Weights of a small mixture-of-experts language model, trained from scratch on English Wikipedia: vocabulary 2048, 385M tokens.
Below are experts of layer 6 (counted from 0) of a mixture-of-experts language model. Rows are named router (the router's row for the expert), down (a neuron's output weights, with its number) and show model dimensions 0-95. Each number is 128 + 24 x the weight over its row's rms, rounded and kept within 0 to 255. Numbers have three digits each.
Before each expert's rows: "raises" lists some tokens whose logits its average output raises strongly, later layers aside; "comes before" lists some tokens at least twice as common just after its tokens as in all text. This comes from a sample of Wikipedia text that the model never trained on. Tokens count by the router's weight.

# expert 187
raises: "]", "'", "ia"
comes before: "s", "ia", "g", "ard", "y", "ish"
router:103119114081105162147107159143133142114138162108140170114110092150151137112094132111151168106104144124092117143126166128168106163147092156135100107136147117105156096072163137098113100155168119097180126115115132106144142133116113119168132148116161126121126149170116138126112104121104088143
down0:094161129159099126123137186109144141117103119116150066108147106130108134114145160099174187132164110130170129113116111102138162116093105127137160121144143159107118098158079146117113143128143135127137121087125136132130126140114122135124186127131117123120153097118141100136147125141132135048
down1:133131177125170114101139083167135126127094142122101103132126147128083113116118128141124104140085118119101166126157139117116099115126123116125071140127114134121111146133129158137142129221115152136141123128131059101199175133119103148159123148119134096151123110127128124131143129153122124128

# expert 174
raises: "other", "ick", "ist"
comes before: "ed", "un", "y", "ight", "ill", "other"
router:135099108108118144143108142165127099131170154110123147109116097138109146146120126133123154102120126136109123128109140149174086164116120148141082122143159141081179085104119138111097080165144137089151180102102155119132162123110125115147091123121161129109098121171128163131112117119120073142
down0:125134116129119092132143103132099120121098133140105141110110144142123141138145162136133151124159156136102129086135135096170126158172158170197112141124102145118133143125123127180096116135135080154132129067159104151138101107131101107126153139171081123131061117123118101150113158121112134115
down1:125092088130127078097178135186131135128157089127109104134139092126137124119116104141148158134103120120126152119136129074133115128107182152144124105133125170125081109141126151118144185116137164155142143086147144128135161107134128118125104129101128094125105121112124148167116137147188113093

# expert 111
raises: "ed", " ==", "round", "ing"
comes before: " 0", " —", " 1", "\n", " 2", " "
router:122118113109103140185129165131085118113163144117142152121093102135121117088103106121165132099101134142118095143113138122158114142146139165140092089132139125110157131107153137090125124160138112111171173107128165086145151071118095111158104137084143148129105163155117149093119092117122125117
down0:111134110146121112135127144124121134150197169110153125154156141151134163070149117088164145111111129154152088111113130115151124105123140117082165104120114158048120127113079132142124137156096155119105137151099116125154153131128142111111117163130126108143123160128133147148084081141128120124
down1:108145167138104130144135077124112106121121136106134078120112112092109153119117142130119143134125151143113167082048146124165059125122142109135141129122161127134136137142170107097141187146094142128164137112140112155116118168128132129119159103125136141134112183151107144134115150124124141087

# expert 109
raises: "ol", "ary", "ive"
comes before: "le", "er", "a", "on", "les", "ers"
router:144090146108117171150092132140119105138140138118128127096100084127113144099122083109187139125132102155109129155130165168167069159140113128136104115120140140142179133104126161064112140141132096112153158098147131120127156099120122116143104145109146149097147127156113163106113103117137094146
down0:085088091108131133149133124110122118130143155149121139133123172107146092136134123146076160096143118125157144091113133095111157142134101148152124139129101133102133135115124165125135074120176147163139116130118108131139133222127100147149118107118114127167143105148142160102123105115114082164
down1:078157102139127123091146107102107145127129112151110170123110112132149117106120096088151116134145135157173136124170157087159159132148171131076123118130100133118129110096123123165082131133170143169120136148104121142131144136128126117126154128086137141175130104144125141052122157124126131096

# expert 88
raises: "ri", "re", "in"
comes before: "re", "ra", "ir", "at", "ro", "la"
router:114089109110120152164107146151107083160119136104134137137119090157119141116104118121129122103117115183114130149121117163141095163151089129153110109141172133123155085124131184079107095124130097126150147111143148111171159109101148116145133104110147143094105106155092158094125117136163101151
down0:101142126137152127158078102131179125128071113113186124152169104136122136157108079159116119106127138127110129130156138117160149135167112095103095071098150116128132138090095129146116132139140163137130140069140125133152129131125078116127149127114146145139124154116180108122162113136134153112
down1:097133136127155139140141124110104134129074109146141136131136162133133124102100170066159103103141103126123128115093103126104128200129130128129133093137160096097150138115113177124143138132086105143135115121151112157179159137133136140161117117114214141130126127108086111104129115118121141146

# expert 91
raises: "ition", "====", " ="
comes before: "t", "ed", "ved", "ted", "ver", "u"
router:108101118125107144176127159146122120151138166107153196138107081140126131115110143104141146114123096142091077131115135115122073146138123152145102096168180121092149132115159133118118080127122089116158140140114162102148170115147133118149124116115130147112096109126116136119098137081149094125
down0:035172183132114125111140111153036144121139141132114105137122128142146149083126135116140128124117137131130132147133108089110095095112138124116127136183125128120135124139116122169111096132139150127108151160125096127143132120139133189163125135145120104128128121128132113154125080134151141157
down1:177044156095096129124135113094184152117125166139088160131148129131126118108143117149128125123132126140114126157169156100123131106140127162129129128127131179127164158154085152126125123109134115140143106100115077121134131131104113111118081126151116125150063176113123115144128129141124133137

# expert 132
raises: "ri", "c", "u"
comes before: "ci", "und", "b", "ph", "ot", "od"
router:144109109104108121145101152145131127131138135107164162102090093156116133100103115092159133133113145156112111156128159136157084129138131133113099118159136148077148106122124161099104111121124100138158148135103173093144172106119098104139112130111140138094140143129097133103156066125166077085
down0:117112125220160136077128122125126110114087106120163121142107108118096149137156120135117115129101103139125147136148119138149120125104089128131141147099115136087159122124127129158122092118103160138118152129151154125068176098162078112178134134167165116145154131138143118101113116142118134139
down1:108127139104131153110121102119138094152142132119156040169137140135120126120130102123092161134166146088157152122117131159129098139155155151120116129137113185122118140145128107133148147128142099096093166127126100086083157122113153164148103113130119117094120130106129138120187129177126107111